Below are experts of layer 5 (counted from 0) of a mixture-of-experts language model. Rows are named router (the router's row for the expert), up (a neuron's input weights, with its number), down (a neuron's output weights, with its number) and show model dimensions 0-191. Each number is 500 + 50 x the weight over its row's rms, rounded and kept within 0 to 999. Numbers have three digits each.
After each expert's rows: a language model's description of what the expert responds to. This comes from a sample of Wikipedia text that the model never trained on.

# expert 0
router:466587541519398547451561579462493440498426460537512572458519563574444432439561418502441461486503482435436461572544397520541481479451535510466480532442348439539587489475550511519565480478543499461542551527531538541626597506533554550458514499551526528451448525452541557448458519407504452514412467553485415415495514494496490474497529557461527543508512455560471523571480479509493503529484510575531544508498462563529485615468539509353447467613490541439555547435500545591428566518490478386457520482523547482514501431501455469576497479452466613464454512455468487472457541511497420493
up1:484526434463464494494519503546584550502494360502419484491521450466493454515550481471512515535401488569589508479646475433521547456498495556470501512444517554458575538516515575490542510537549507452476495506543516493505554425555562547543513550563557408513465489565506450526481513492545508486489565501464502469519380512566405516426579416518535411622505480561463518567551562440590533528432511492482595456443459487457553516557507495567478431389533507496520423424509459531419460534511455516530494459594529564550562504548499514526474431370474508421446512522552591488543504589488559398
down1:451539422498577562539452508474466555486550499491488454566457558477472564452528500518471582464527491520493465447533511503593423582528475585514552501506445479471455446466468396507524589520454428514566528462544628484506460436483609458476537501442569510502545548450524530543475458458448475428550467528514552414471575449400457466565562434492537450566430530490487395515502516498475503489422526494441491483406505550471515359514525631557546472512389649515462483524533421489506554513482524488475535542542533477494487572519442444472486559418572490600482476481542471415536404554535478516
Word-internal pieces of foreign proper names and place names, mostly vowel-consonant chunks such as Nic-ol-au, Her-z-egovina, Fer-rel-l.

# expert 7
router:496522530540412542426470474517466537478429520431468559531526494514607394483569505546468491468504585506526523525430449456597513528494464441443539562490566513470486479563529461504545488457529549521546506514479432445530585503501442480453466462488450475442508515504531605463517630522504487453541451489509466476481493423443519375536522544568426546447517564525621459397503494471527510490557446579421532541441464555449547498516594435525441522486508564456508508560538485399594509481487481582503564417527391555394593429485523475448464483417518481517512466502538621584527584534563475461
up0:526489581494480482543427493465536496507598533577342455474554557440478462502549561524479453493505506545567463529493592419498485432499504564468460542455500464513456444499475507585507500444600491433466576537423353517438575464525508415492553491538568483436431557608512563505405553555484361505499501501547492453486508497462511468488451506426391464509501596521469521565524511522582483557407465575555464506556432497507446485488608534535543577515483449477517490609401437451534481528507498508570458513453483490508609520490450494489487506585572514518538489450571411505475503512492501537
down0:490499463534487534508409481521509558445474457485491557391450540471441519476427518518517642491500358505404531607518517495406530495501461496531529500469567455471475391349550534492449573483486435498528425528513524502587473520520516501554397460565556531526463476537503496576578508536516548476561495584548529520522509528571533518536466445489413507543654508446516530523512543499470474601472442476382434492520457481520552467529529540498494487472514436592456459432394459499443539477503467582509423466492497508483544474535595491487537434639457531531520521479488459490542512449456598475
Relative and demonstrative words such as that, which, who, this, often starting a relative clause after a noun or comma.

# expert 34
router:519521489536463519535382544561494480478517539405444478505496462527473582485594506457523497486546557565487467443473448590384441554571539450508470401433532501557558423465492463546407521578563511568573498490464442478461490478506482571502443476445438473477417554477477484539409426575434582534574553454467448383501577533589597500492562574465498435489503467519530489458432514507481562472469512435550506571474542419511506484478544460474459456459493566487486534519486510502493452544469486523491475503562498553588499677467527553586425554447467384473510487534503507527539498392510466564
up0:364454437460538520515546496531504485532541439403426484507470467604431570608437512419572474449457500501558479361551541453481533521520453506496485454457425484546533540533493534476499402521443423515516522508493484492480527363388488419558531420507500473520489484434492575529425501512459543548430505503523538565574566542527475456526550518576549472502441464450513557601593508498530526521404415498524540480494495524565469479511473610576471594454475445404422546512477550432556438493493493549577542452575473462494411478547466524487555467553502494442579512476506481455418490526468540470
down0:499497551605561542477511535509536557492455557442543491491445405506470485550497484549542532585512558486512537459546490586480474372475560466585486406489509446506497587409405460559417519556591556488499527513491581475465506420487482552462505491436447501481510520541470400469545382490519482461459510494460454372442498522556544476481493571470550468548500518385438555457488563508504517559512444473484532407487479529559512508600484545642532523556578478478586580457470518554407446518460555502514436578597536493585501468464499438522466560506493485432515463454421443475486493451414472537
The word inter and its capital form, plus words in institution and award titles, such as interior, interested, Best Foreign, National, General.

# expert 53
router:505483438487390558531526531465567481548472526514432521421419496478500529501486562461432485493444500519495411437654520514553502493399534504591441428490528514508634494464541512476461501470459524503548446395484553495468523523600502451447512542514442526541408462430494492470524511458621448572511573476481460552472407487569461504478567441484459530581429413565594551464485479445419563523422465463495519481521532475550444553444526481532497459505516562482548477448488617541524474575402531533465480570538597575552540432593480445550541544496479519557494534586476528468432484521544455506
up0:482501551481514585461511524485450505534506472529498442475378495522541544479501455443517520522392535578595529437527472408507580534536433408467505418435524431569496496543451593512480482463490527559517492430479441494430470557552503543497572569415529549442425547492487524485494488459528512394483519558516477515420491522497510512457439549516511563494411537501519498557417548527503499442483528428495466473484466556558566536547557488520391631455543368585619534510556580429497463521421501570625583531519542522603505462545432445427491444484487502446436497567453471492478527530464472470
down0:597484562479482431649493459527517492594539523467628584510522484408545538467542487443548503458446464451563502473550571544474539456414474485497570389616446512506521447438513484505493479534445486442575484472477492456522561491586376478494480501451421498511495529520514529506503499488504448479467487573504507539489517522555508559522501529493646487624499548504499526507486464424562443455486441550486561483549525508473392443541518598487562496466501437506581505510539477578404524486492494503485445489569487493421531490467481524630550506471432463485470512423498345507553387484480493438
Verb and word stems that take a following ending, like comm|ented, fle|w, writ, expl, sugg, plus le in Or|le|ans.

# expert 50
router:433513534516515492448454530462447546497468500549497533532477509383558407451520632501478460518543598496525564458495501495515590552467443439582494529528538564418480533544510489515560498628496494469544435594483494573441455499516489452490457466599440530533440599543554529478617437502523472521592594520409482485401423480516479446464492472546489488551572397449500571416486461437495584553533567544493505509537511544398521473526425472471464408426487595450435457556518470517406583475467495561489510483520500507451444471526451503568502563523436547509494456563447510478460594502541525536
up0:471514458596456553445422452513499530473431470493483511625421462511523490528464445427522483476467497525531492505539579461498407483503519521476557572528426476647432464508491509444480497455516580449545478501543471517406512552472490432548586426553534498566506566405423518498537524552513566495565444461530535499466493587464546415503534596426509515528494557485553457478543526511473538475528488503543371541541481444508489519550589562516476543527410516498585506493465558469476526521543445404578471478587459444477497580450468529489438475485560610547647438469511467546604446426424534510
down0:463472516466488582623473533481572529527529431504553505587410540512539455489539494467546520528428477512493479495526527464475456442570499462540526516548539488514628563492528475480508382488592575475517468527493537473546499503372472497528616454466432560449479625460449467443525569486574498508471482546517492552484532512390397396505566529454457464543571493501502458500512540554516474609486458473417408498468514450448534515536525577492459521531393444469601531475508529450467476535504424460518486511486603482471494519480377488631451442499502557521528549544490525495589393450450469534
Determiners opening a noun phrase, overwhelmingly the and The, also his, this, their, its, after prepositions or sentence starts.

# expert 2
router:527425518491517444597473361546471438453572557443418528494481514537622544545495526532555492541491605449530468556457505479461541574527501465436394514486525537413457587399500483563442576498437495461580464487564497467469525468527476440497504470432513382572460541491466561438511498543541449545436492499455518552523579521489423513484529447485508520512516438569454573484576508450515477528558514512491524549488505507567562513482470502447441426562500460490487438350472512542450512445527540572505456577586492537443490474453409375428524579482536446544566505446484483504591517454490400498
up1:366573386471415530491495561480521546520502480582436510487428527471505435546445488523351489514501556514522562496519518514598478489512497428507631432505525520509476573470518435453547414455470536541502531393523517312489426552527445549464526495442559490501546456539510501528502501442541503467483496536478506504479543452561455507668424437529513473575490434489447395521445512521510503452606533412568434497578437504520494462492559507485508424452419513505530565518481455514511502502533542483468559519470420492538503462446482555478420558478488492540515451541482532560537422587560500516
down1:519447468549450498499517493517528532449530456529451462499480544541545439494458573509552473475531504490465393532448426460510503443489533563436528498553548487421478522460542520503425479417590409465481516549453600443495503435452505518439599519434484375513494482507506555406499535500478433568524441568451438570524647444601505451519509466425455539534519519564474509477517502482537527518495518511444495530578512546498559559435500508521388490508463511445564460486574503449445497432570441491485442510507459536579525504664489528543549479568448448582559517492504474663472451642483540511
Prepositions and conjunctions opening a phrase after a verb or comma, often before the or a: by, for, with, from, during, when.

# expert 6
router:447460508492479504427468557484515542362455455589465532466429537442486461569564473552513533457548495449489480418539545497455366483514486540501490467443525516521498517451462505587499500531491564498604528441536511449505546521516451478543481445585463439502511425521475476528609514555540514436530501499531468424462540509465407448526505577540458526510585500511545361494487457494482520497516628576526569446475493512563456460492467607427447560501406468430533459521542536479495567478471534436547514500538398582488391438507524549581612554511479473566559574559498584499446456462589451554
up3:471489528441641468492503599436416429496429518531469485590463445495537462589585433462532413614519625471564539557549407511616508495466504436470558508486573449447518460451467561479490552462489443446474538460455439450512448549496506467544504526442431534539446430587482476489550510459543490529462444559530444473592582538427496536398482506518457495567571438442454432468525499452489483494475511496516450477422475474465510549511551491423501502541607610599507475478538544471544490475522460522514518474619492429498583462589481484543522487528531547484513437479564515545472401480487491446
down3:489451469490481596503503461557511465506522452591488510613520499541541474463479459432577589492509516361565506499450463449500535558464540418498522575526554509480557525448641515476397507525514561535428496528499512540550555583560526464491505480493442464506591529458504534522571503515498442448556516513566444595480437532471485525553450519431511455410516582516501409391522409482478505396478452451488503520514545478574517498537553488494430416472413489489482546551385521570479416578512530550509515571515463485512420509582468522519553470365434515535531451503472475562563455568405463465
Head nouns of named places and institutions, often word-initial pieces: County, Street, Park, School, River, Gard(en), Pl(ains), Cham(ber).

# expert 63
router:543569506536550571545480485414562509514513533497488441498522446469624434518561472562473496504483540567474579513398464460529646541496480425561506452615540450502441540515561539460497418510466466464383527483549555512475561495466541421468532507472479456556588449572524454479415464487494595634466498466480445423497540556536464525540441455548471470561494484559495462558517517441461615472446395418441526498478491406479480489473492448497496518469525500499500472507501477467574509502500510578527520465456471445561479481481435435434399483494481462592565504393552369502510580466571489477
up0:501554517528470422529510484526465514641539521452428542484447490507625519571583480445494525420500450508523431503538514469502458576478520402436591520546491443507416464418494464521560623505445452491526501461561506461544543455451484460592487539481496492504501487520512506528580506516428409470590502459433515532439488557425492486420504562502513538456590564491492486551519551655538460523522539502424448462504446568478515542496519501487421507451467516448525441544539485541498464495544527566501488596423512464457526462478546537538507547560440475642635472431558449489533579391564437523
down0:575505468514464565512441579568518524497499509454595509468529465489481547518513573533459466518518526412514579582547529561516576452474456506475534398407530474470463582537468511593549449495521569531641593457507524537508559424550454501433482492549433524478562413549483467533504519488419568572521500484508497557458441456492485561490490454476401419539440539508493485442451582427525450501505523536610589529574548464442485495526571442561379508488554489463504487603520421442485428489517459563440575437447470473508549558510400470495538449543487447398429472456539472463467552520549567523
Last pieces of words, suffixes and endings like -and, -ing, -est, -ter, -ch, e.g. gr-and slam, exp-and, whil-st, relaun-ch.

# expert 22
router:495512428439563513518451454479422571423461431542430562502465468495503486551507496517635528437465451420517412429524563470511418513525528476424479576612525503532422477538586421498465483526524534481587471542499531473457522521539432454526442438508425517475548594431444521499557431543498518502493480509581415444498543525469508424566493507566442568431589497526528568420605494461496447404553559498550447476453545471523468556577510518493526466529387512507593474528506432469543520515456462530533515526556537541449504462517482535417619506531525549590586435462505495493544420425468447568
up0:520595508457555491534474442578499517472604492540545423528421511508446549493482557489526535541495393530551488510615551454588460531519520585449494616534479541516505557568481593508496499544568447455520508531472552550476531529464477502437385564442473421545522495476490522436455399378443505580475534596592611448556489419462438466597506507446545472393551464466461490514491521472533486506496490501520415433410485472464494581510486604360464535542421504546501453482466527459578515548531478531534455521518529513550504540482487498484510471507476514475482455379557385518472513511483526530
down0:478513480422536525477494516414423551448437496495507446474514524569480528431585477538603556456459455541480536432609555483606448471448626453482491506500515503480496458492589416495494519483457420492613528508405485440440577564476512591551396494507501537585494635530469458545505535465497433546406539500543492448540455565520454464501499560445428436500480524501510405448475426517452559485567466450490468570451572507541568463584488496547418543497585534459493380485526506459574545548516500554539594609511507504481519499481506543499493501501473566431555396542504457480452508461482529475
First pieces of capitalized names of countries, peoples, eras and places, such as Sy(ria), Ottom(an), Middle Ag(es), Hy(rule).

# expert 18
router:476586494545524469451461528557571494437508484562505551552481595590443531560522510533409459555448448448496483508572531587538517428495573544510574470502492449542465384459500499496602443498492414485492552537465451548490536600585462549491529401514480483402515504449442517592513390547490510435526445546509425458433580433594444568526433420474508575531431427507554535500489553553550512488457489430527483451493471555431470446441436477497514548524545474446398532546458508488468526434452456514527518489430498536532475493429511517596559540570498532416538555454485415470529461415587548513
up0:493457534451498612580443451415457484518521430403519505456523550496410614518427518383560542502493480537489361391512547500551525469518494465546503511501546547530523619449555461507490537420487441515480466458436534486589544481448451513537474462472485583435485527528507473499543517587487511520525494445428492569537403496519542502470515505494535612505475465532525405493525546440517449574489488514522480306514584439537552616406452489486504401516472423453509448508482558452449576517479473476546506455549570487538567474510523589464540434444469542482505509497550535525536552491483557510
down0:421535511563497468406467549566572434474441414465479541542468504556473416533517547533467493457495534536524532470499550380510562564518559492524521512438541544546525524603519438508573487477427479467499466592511438456521558551496417480565487495428511426537464476494423575513502559536526478508515483457402471524549444467496446519534533537496475543558465457572469471459513480529532572391525529368511431415562437452532441491447524553434484426519508507385488495497473474510473554578449505442486506557384539535525487569568525517398617615573460360523550546522473492451495491500523561532
Inner syllables of technical and foreign words, especially Greek-derived ones: -og- (anthrop-og-enic, hyp-og-lycemia), -olog-, -oph-, plus Greek-script bytes.

# expert 16
router:524536491509433430579505395520507518577493556411498510564510533572583537439466494482508526509548501489504455524467496453525524529514551413527469454523608554555582448457464412504500539519470465548469528492543457548501555501363442519420467524441474450496475461540444522586461514595539459494532574556470555460568400518473520499467609548535418556549514538502546497496591455456570543480414596468519531456469438469453441486473531483504507386536582380401469538517397536407446536538488545541573550518494480541528484406459497422447479591466526469486542472488568481587550460518511438522
up1:532455470495496503465561483485468440514551478534472594489525533502477463503570395522576607461415484531508419522473483454525596474480450517559457518574596512469531581398446494463539428527487470539454547509493522440479587445573486418536512582594501499548530445410544548514565518476574524529475509466517450555523518489445463476457543531433455440453553435591547622518508545551538480546416494562472449562430487510465520488553429516445413510458450494538474505525403524460465617609462506505468569598571514381514516474589451460586543529416503439464475520493528493474490570505496571462
down1:398544553515467526560533517412514514499523548536420502494483432403559465437465464464507551622459480539550611506535438513525376481486455496493480494414529524485463452495602487550434437514559503428520511504500427523514546555471588477494418489471502429473453425512481531504564517457457441571489519527515535530417497421475458532564436501552528477501574400459489505522602456479455470489540526579491511438523446431604502544489480510542589416496508493535455535469520544482532479466628423546525485516570545494584503480475531559488431539512449644495531391508460520441520537538456583376
Conjunctions, commas and subject pronouns that join clauses or list items in narrative prose, such as and, but, which, he, who.

# expert 45
router:478476499461438511487440518438396476444505546459460529486424465457445550403488465426519444463414562469525569519490517520437500562483448609509419464557497564479469485468571544485462536539526475579470497518587544467562407568437445592519447529549496542540541495468532600462548568531460441414576474518507597582499519491451533576526538431518485457549444456575550455552432534502413559440413483460480567508518502540485476480546465513448528447563470581505565467492424564468583426514441555523467551473415603527570539433427610557468565505437530534470481465531478427536527568503526499525
up4:576492479536599463505523434590544440584525524449443508499564504558507451424513513482483586554519446562484515533524519443484540483454549437518441473490420447500541462466531469474503473462557465476531528368514494568437461498517570487499487422547506529573352472514459577553493551402482585450470480388523501481417469514476461423465502473474437523448468483445465492486388489499462531589601530491567543618498564455569528539544496541463380554527555464426488433538549514517520542525456524474372507370517524521508468511522516503442432479635535551439481483464496477563522520537522552488
down4:468487562454592557521448518520557596586612450496464476447423516505582381484369480570578487444419542470472427479467479484505482483519500471477500540543525510531477488543553531473490511521496560505563525538403572546504514609469472468516489433548482490479564512446618488410463451430490505575587455539540541474478557520483428574554453514447535418443550460535510491484484542504530568452436513500436571491526587420538546533428464541421600433460481460509496558510593508494556472497472528506524544519454522459453405525497391505513533504590413510553364446523475507478473507477548498424
Numbers in tables and dates: year endings like 201-0, shirt and rank numbers, day numbers, and counts in sports and census tables.

# expert 10
router:434403583578467425482506553514498526449464504484476515492482534528523510491527484599450449434551463478457545502493527562512548349549526578487507464434522537536425469487540462508573484597469478526427587503438510559493607486488497542405534531492517458471467531543534578482547512468588452419498482550552456514436565539577514527520515499506526428469426503611547556541478421525578511410459495413453505528553549514410413490594507513483531505411455518516530531494456506503439446473463487403458537554358576593576443489560470494579539500518518495429533540437507485440458453452582556543
up1:439467502542605389512404459522483456498394487479506461523473413530542534516425510465450511507518422483459553457494449508464492374539395501494435567528533551469463567517514491448470569398470516486449504536530577420496595553600510494492503497459562501500441536507399534429467507628490407566443480474495482504504531471449504488470547543577554446405522494500519360434456618511530471459492510560542516511531555487466432498553543543538512528526511459526425472505463409487493555476511529576572502558512521531460496420490498419547458569532526544471527552484628635509491476505435488546
down1:493467509507469452441519635499469574559463595529498599497536481551522597482471566475547527499482485513424520466438531485483420527486623532499394469430495460505476487517506454468461513515419543499452397384539448484509540602501503526471446513494427430518460574523554427589520592418514496515456492463438479528521531376490467568458527520596435439507443468426564542559533531554514483546433465549465511536437487494504477548495399479501400554563457425415512494577536564529527547553463434567547494446518537485524531504557404563479524523542504424481474455476488552575605505491527461570
Single letters and short pieces inside foreign or unusual proper names, often accented, such as Hun-j-ak, Bart-í-k, Kyy-k-iv.

# expert 4
router:470488469565520572524499514502509518487400488564440506390554391486553505514451544494478451526539513501452438427555616518572463523494594510549515472435404452510475487463508445550429500461508389555462366525485544508535539531530463494492500516557518481367473585480490530457451474499517439483599537605462506433440503480475537564565520505570466552496480445513554545470470489513479399477478563486578595529411517549619443528513416494555452448547448477454539468444501554505533549491413544464495527567597500526544442519503575498493528471509517443520485482577484481461616506456442379567
up3:474449488469496449524488569582525499536549453410474579624521537551519359409459514454445504518508491501500460517511463505466539455534465497537472496541567558528444426469531583448550464501445514591469457639464447578563503437548482491548564621457489433404503477599442549539517496468561484487479484481529492606437425494528439491581580480487475436492545399550467497525380533482499561505498463462467452533556511482545429564524496453568583496399513574389498520487436561526479552481524521455464482471486476493508439413438488454441494476475473575489459534442539533555481535556471430578
down3:517521453510453420487566532500409513486483534447472531537445542539408529530439521449483497486463473587453496479472577455395576519554476467491520504620466464456479482512499447498467520626502453549652458618513490486551513438517403421476527532479506461435425496510422525457508491524491489460552529454555459461574546423589490466529545528495389500469520416568585538516504513442452536466505509483536492477481533559514536516617542425492549576498482455511507489523460582458432598500497428451571520549513560564520411523449479509493476565479526580477589443530413449378597487551453534482
Opening pieces of longer words built on Latin prefixes, mostly after an article or conjunction, such as ex(cellent), pre, sup(ply), Ex(cept).

# expert 20
router:390506440484489580476428545491514493478451464438492535522417544427596438420509488409506459535465466459504433466529514496487458531479571418450483487605524505403513513482496433564464496447548469458517472474416560461418441566448456503579483488579492464538453558510480569553580492508548442489571461590552498444570445586412582505555508535453600508532540444490437507441471462520509440415478488546570483514470505493473509497622480562446434437452453580520569521508448579471534580449472530555475526533442526557518401482471544422531527543457540491503557476581486603540517530439408486567
up0:470460510524468454490523551438534412477467455530574471553467533450543421451465506473427424496528504445487569562546478442460554428497510417541584430456503584553493512505471471578525443388598445502433469542540587440404429564482522459412582475434583445413489489479556545570464507467470468466570447479452351463447489540551418555492454535474578476543511489457461553544413491560568470516506534539560524518516542485466548547555540518509477525474549413515552496567460565474414580529501522547636511450391456436535422512560488509470474505472488482532482512532518493546472510595547492539
down0:532442513498460451562494407473556540515553530405501440404480490479515379468558509590572533523546508532528505492498406511458449520491426555565503538524519559617588475463463484495528514541417518480466577642557507528522569490468448586451485568433439503463519450450442508466489464511529491464441550435492439518543533502482524512450528487560505535495465487382495448436583483408522504543601539523561450401459448469549519506403511491574446541512442455451564535583454554451513587504463473484551402507452571452601503546557463470446464482602436475544533574507462446486516476449518550447
Single capital letters starting a name piece, mostly sports team names, rosters, call signs and models: Blue H(ose), Cleveland R(ams), W(NCL).

# expert 24
router:507586538537486456557556520503457517488516540411474573369439493419457460420554542491446427507439531507546509564492592498398436514478512566470500552518537519495562598486560416528502525541541447584507556482536559492571533517537423576484531447479599487471551445532488467477541552389480440469551504503540469591483574457451476502417505465428400528516496500594478534559511422531434483438541457517491587526538522500553462462459511492436562490560428498525574428502440532499436434632456441532438561519427562469534454480449447526580534480602555471435434448520428466513457508523502510520
up3:499600563394520491457547500402452500498570441580527543476409513485548427475389559504509491468495515442540476504511530501420407453519517413505563501388553427477515593520450498605517474557441561364472625572512413534516548471490552492520569526425520536464514439473443379368525480521507508502453502460470526530485471391560515535576488536496499509458452573544543461575511489470418491506559553487573516436479478547450355537528421532501552547555485503498525527560564543416497480543484498534495483565565459512577476517556478528500519504475516484543417484452530456477502454520509491534
down3:472398494532545505496550494465554488530539522481462474544534593524511523515495532552465540465583538431525520547553483530441542507493488433498491511393453440570558493541468522468510586522563556505462493535372504565448533410529533459566452496575492425498465479504521505421440459427419451421455542499543475527501484563409446593568556483613631487467552484599400438421490520512633533548526507487529531437399452482468486533555465533558438525391581437446424427529519479509548528540485475524508464516446564383458434497491450525464482553456529560416527566494503527478532506524469557521
Year digits and month names in dates, birth/death spans and infobox marriage years, e.g. born 2003, (m. 1942), November 24.

# expert 14
router:441556568457485494478557545529467565505466516599420534427524445459475493512442523478563552503430395429541429433599566563461373487547527542509411517416587504489441457453481499516545504505541524472570440478502554425485466576532500503500425505535461507450419562515463480448499515509557402403538484542562506455500502466483516496563459564435401579559528497455516512535452480502524489436598547462518496395390555542574549441516483528571446496527494500529428511468578420496535573562486536524533522576510446505506452409474613449508565568482591506443530513524463540457568470491470492585
up3:507507553612437569449573497489514557497511531485563504492535543512557442525491396524561484586492544564475506485566475463537542389561458448507451527505531485430495561506449407398490544404417472520512475551442504564517444570578475478559415471530458523581459490538477537596505515497513464500411455502522526490512469570557534408392551501441504516504562566534470487541570446491466519378453550453482444513511434558432527481441400495450470484484587456559401491517568524516498492469579439470516511490527575441551440444519457462480529431442547446448546470566492423560435550534543435611
down3:566524452633428541489450499585489495513551525537406464601588507520517439660496497490413540543542532509516527528494412368501504570490467434444542538497571482580449452550452488543476489455516594493507506483451449495524447467526552524438461427533382462548347540402472575531492455494499465473525538490481459477536471542547472538482452589541554549424514465461582417477442471461491550474502528557446479469510533532564467503434518442418507478555483521524451563519549454467540465491457528482507372452535481583515471517419451575474525466519524477565486600500505514545463525533571522567
First word pieces of longer technical or proper words after the or a, like par(ameter), trans(ducer), car(bon), Sch, pro.

# expert 29
router:517562529513624596401522454534540486520521566463491495458567415512561502582519583520482468526508527532431511520502555514536556495476503366402539465554525547429498571476543475516514424550550503408446534489501504491474492507454583472490527417398476557484534434554440462497402498458505480572484520437355460445485429481494475578467412414513505481578476457515584533545570492452453567578590436540495487500439449500454533444484523495575506574458536543576478516527470513464541550499469444482483564395469467542583550462467487416483484431483502536612527493450554497467474529495547582415
up0:494552546535514512533462615441436508472551409458454414468577514506506505416529509523536453501658501513501485444409507523482479516447548479539438618469479480498440542520488541520518481471519528547432481547597491445447514467520559544406462510538488491495481492513495482466471511510511494414518572504541523445497544542432560468517388458498442535529573475446536483583557473651492473479427597490556516458480419609399426449564534532555495466526470549443541463448419510561480640453455515504570480487440537479455522429511454522444413553479480550448590539454493446408500478468539426525
down0:484429483486516574455418513449502471581453521482493515429546477470453502485417544434432524514525546528519415478525578402576493575549461543578472449370553480495548495509537498487483520472401479604455412528466468501595411454582544496581475569488529521535449519458503498553524479462473455546419535488522431587519488488473523502580500489493530550503495487497509557513519577386441527470520485533513474529528529494506471475456477407465629462494457447454431569600502447443484600541515539551565503421509585471415408497415478543491553508591521491474506513611499497394464540553475471609
Word-final suffix pieces on ordinary English words, such as -ing, -es, -ed, -ers, -ly, -ation, e.g. glob|ally, d|ating, pap|ers.

# expert 47
router:462549433445512530492430552502512566391508401489497478510447534438629497482547536448522583505464466387575394582431497490529547518553430505582454450562451449454529571487586471491471457552572438529521591576478556532539561532494483546557446518524454425400522542412449523446505424466545517503559526530566487581464489589456523514583511523560534454479552492533508504574507559593509432466455530460503512441541610463430439476561441565449579464447431427578557485468438495454519571435461488505513456557452493531532400463491465480516532505478485484510486456499464475527544511439482456579
up0:520470500420470504496494490437494495375527393464639447430510490479497487534528443580541563471498478468429530492460446451534486468472500539534570501540520484490446471584545521479511434517486449530485534503392472563571590525504503516523534507582516508540567435449533608471501521471526488486533506499456418535540468454473474589517440605465548533561584408579482507410503474609506396451403563535510516476556509471492548624536438406550490520506475496535487499421398522531473547497548455511585535419502462513385487492575473429509524535367563528443406492469503502479469562556505506477
down0:463553464413478465470422469367522493508554511530479447460543377485500501448533501606422438484505454553483483462505407434472506491561481439513495569488440558522508567520609493537522512500546500433463508535554548534547448434525381548469465528483520535592492503557437343524509420502549506482461511514603434441469556469578529524464530477501511577539522477502447461462486517493451530542496445552422579505414411561526483444562559555567481567549576503581533515495506482567415547479541538588552537476497459496446655520469465411530466467542569523537413500458526522510513542461474546492
Single capital letters or short capitalized starts of proper names, codes and initials, such as De|V|ante, L|LB, P|N|G, M|ukherjee.

# expert 30
router:471491541446547526550461507521546516449459561529467523506481450526405445445578589478415453469472521554478547500472562379473521555611487511405442485515469545479494450448471530549455472529543480443484523439517529507567466577577419555480467476618569479544570582527489533515577535398543591520503582474517421570567475504430540569565458470525466453552497456556432501539491465461442552502541442520566515472447524503490512424488589479497555475426459542426519451565457543432534430571462458562490550366422553465487568484414530534445539458576516571411454484527582456505475517509482449494
up0:540481545525601538529432454537488382465588512497472623434547528463589423358478507413471558531517504530574554592527544563505498473476566531549594496425530482559511494565481517548513490465448463596502497494458494552482532520498534575480539485465515621503450500618590504550463512530514475530452386479511542551437481413506466437421422435455521545505494521480472493451543472481506520505540455495506568485512571587456509432458512504457541499517521494461601506497461485460365516515421485537487463589485439480488519429567419502495433570469462469557491412424450547531421490464422487477
down0:511545513462547449481558536597466429506505528454544464482435501480554464456500527566516460527452533497465364475544525579586546430443440560512511462581400550540547470466517561483433466431547516460573501489591423497479515472421421466473519484534515436383463574498543547470470480548441510480515467473574481470520519517446453472450468526463516522487532459426585441482551593634534509428478497626513544626607482469461538570490571461447620562585445488571503464547459532525488559507485531488465556458543502504517431475497478488440521542442365471467554541428473466496514479530461551517
Number tokens followed by a space in measurements, statistics and tables, e.g. 1,509 ft, 755 sq mi, 6,739 | 248.

# expert 62
router:421497463495449455612543446602511452546462565483491499574444598537456514575373513564455484527481490465464588437478519515508563560472510555438503415484565547449514424488483490553541525546397457498436526498500439527433469414449457455492498457485469471507463508525571524480559526544579468410486527463508532530487509445537544555467569494398490541544503438515394513565480440447560496541451464511540540544582521496465411491423408463461518457528579520451562485453401586429500392422477513409528472453611474549571527502508457497432473531491490477516512522421597530564504512443451439552
up1:468539557499562466508456527529425532540536457537465480475450504494472438489445415442537466544465487471467553475499556539488522333474543502512456393539556498473602500506504478556580473541446548446573336424508517598537526493587483479472409438441506547490478546468570496554528487431462534497521514521474459476493493428429463519432572475581528529542613500570525477492427487494589452559578416433541472589461533486493517559510456473535534527528524436546435578507574418481448439508511461398597486476540460513526362396571542494564504544518552486539485512481474505572536463513478480507
down1:408481487497472596464467514497557512471474460515570499572522446512490468452585508425498472533553464583509379527513542413502527507428509571511508475491534591503460450468592457460437557512530454457470615532453412589503559510524483590454476542489592401506470508507451436520564485520496405454496525524590544548439410449563552466443492531521560454455436492510457482469541422452496536470503504575546513487513508556532478484440545426423545476518410532529457523572618597419492591454478563521513434448462492537584616475520497541514500466557467427568520461501470412521608533526516444506
Punctuation separating fields: table pipes, commas, semicolons, parentheses and line breaks in wikitables, election results, sports records and lists.

# expert 48
router:463521475523521476459535579518480412466478510444528486549536481579522447564421502460446506505477399590494560502449565498518559541486504547495540568492486427561537448481565509564574461572479415533436537521648550521424506530398460464474567447445471426581422452473497514458517487521531450465503552458502501551584443472513504609528537505435494508460531661526518567539494459524440536528402533495500519501581443482424431435486468482496536484429550471403546526497534552458428436421508445464487545468531422532522562502475502585427543443496530516465517506476523523565367495462414563587
up0:489495443429487468426508515499498540582483529474544522458416464571515582522397572571504459580485466652479539567539519505474472380441474565485522465511481522446483542542578522508415558496453431622461570527547522467435453553479456583474467538513551472521462504476455460490535484460504524547496536522401487492504522422554521488547505479419535466568447479549461544470474506583521450487537576473514559566481407553599529462537494417560564485541378498492548465452578521458455511486419531499476434481447447517427613429556473528557549524634486483463412473503552520492529554594465516524
down0:515464496442471431453568495488438509463551510484444537451468503462511512523560478456552526551454433424421543526526539507568465478533435425486591549491465522490488494499427544588506606402509470575554405497501504516494485487491539628460432478504435509512472463524528547525434603456569582538494407445461501517554461515480625530519408505382527548483641516487554523478460487443466494573494445460538380583503507465443502493485443574519550493490464452495533486538576482523486504567467529459447539485496556439391548492460602602558542449410462445453480535441551479463587433500530549521
Semicolons, commas, colons and closing parentheses separating items in lists, credits, infobox fields and table rows, e.g. Rock; pop rock.

# expert 1
router:535461512459469559527447469489499466570419527442488551534514458475503536519550586477454543482464473552452519456578495549534487533475475425519511521486560499490500507482552468481414462494477564532531471463456480426547463570619521426452424543523449614537526520471441491529457526515484574562465556452425420374497458571547549500440444551593515514505533466449596442472481465427426477526580607510459480472444608553440528423500528514593437490546514546535468501613492355488503523610520520526449571475489519499491503563506429477517464486520556553628589509581412548507476501524566558468
up0:456471401544513494474394487499538540574511445447563494442560506455426552512538557578513528548521477482568410454458463477497396522456541447513508545481586498464536600483506461547549473499572577427469525510480468453560552471454497468548459496507479570437553517519530503577481530497500378486432538549458584513521454493504522547502513576583479542358557558465536495520567566484429457482436511549492488507513536537489507541472427389501435484561592474526469499523562536456420476404475461537503457541458473583505452434538377548467587583562439513534475499475537531617525580573477447413
down0:531493503511585531498524534540471470507397535478465463506578551345471441537494480494547511547527434525493473537451468502425545518465551546537478566483500553603485474504480538450548460535539521564524484622493490461531559498515446477565456519472559553391454484502494474544355548495588504497495495478448454493507486477498495416613438589446473489515443422409587532470537530441601550547501523509520496515540455539450577464629563527369563540513535486464437552465493457459489577479525446456487485526443423421527517511467512563537544425605417508466433554554407469542465466493525426474
Adjectives and noun modifiers right after an article or preposition, before the head noun, such as short fiction, main cast, radio play.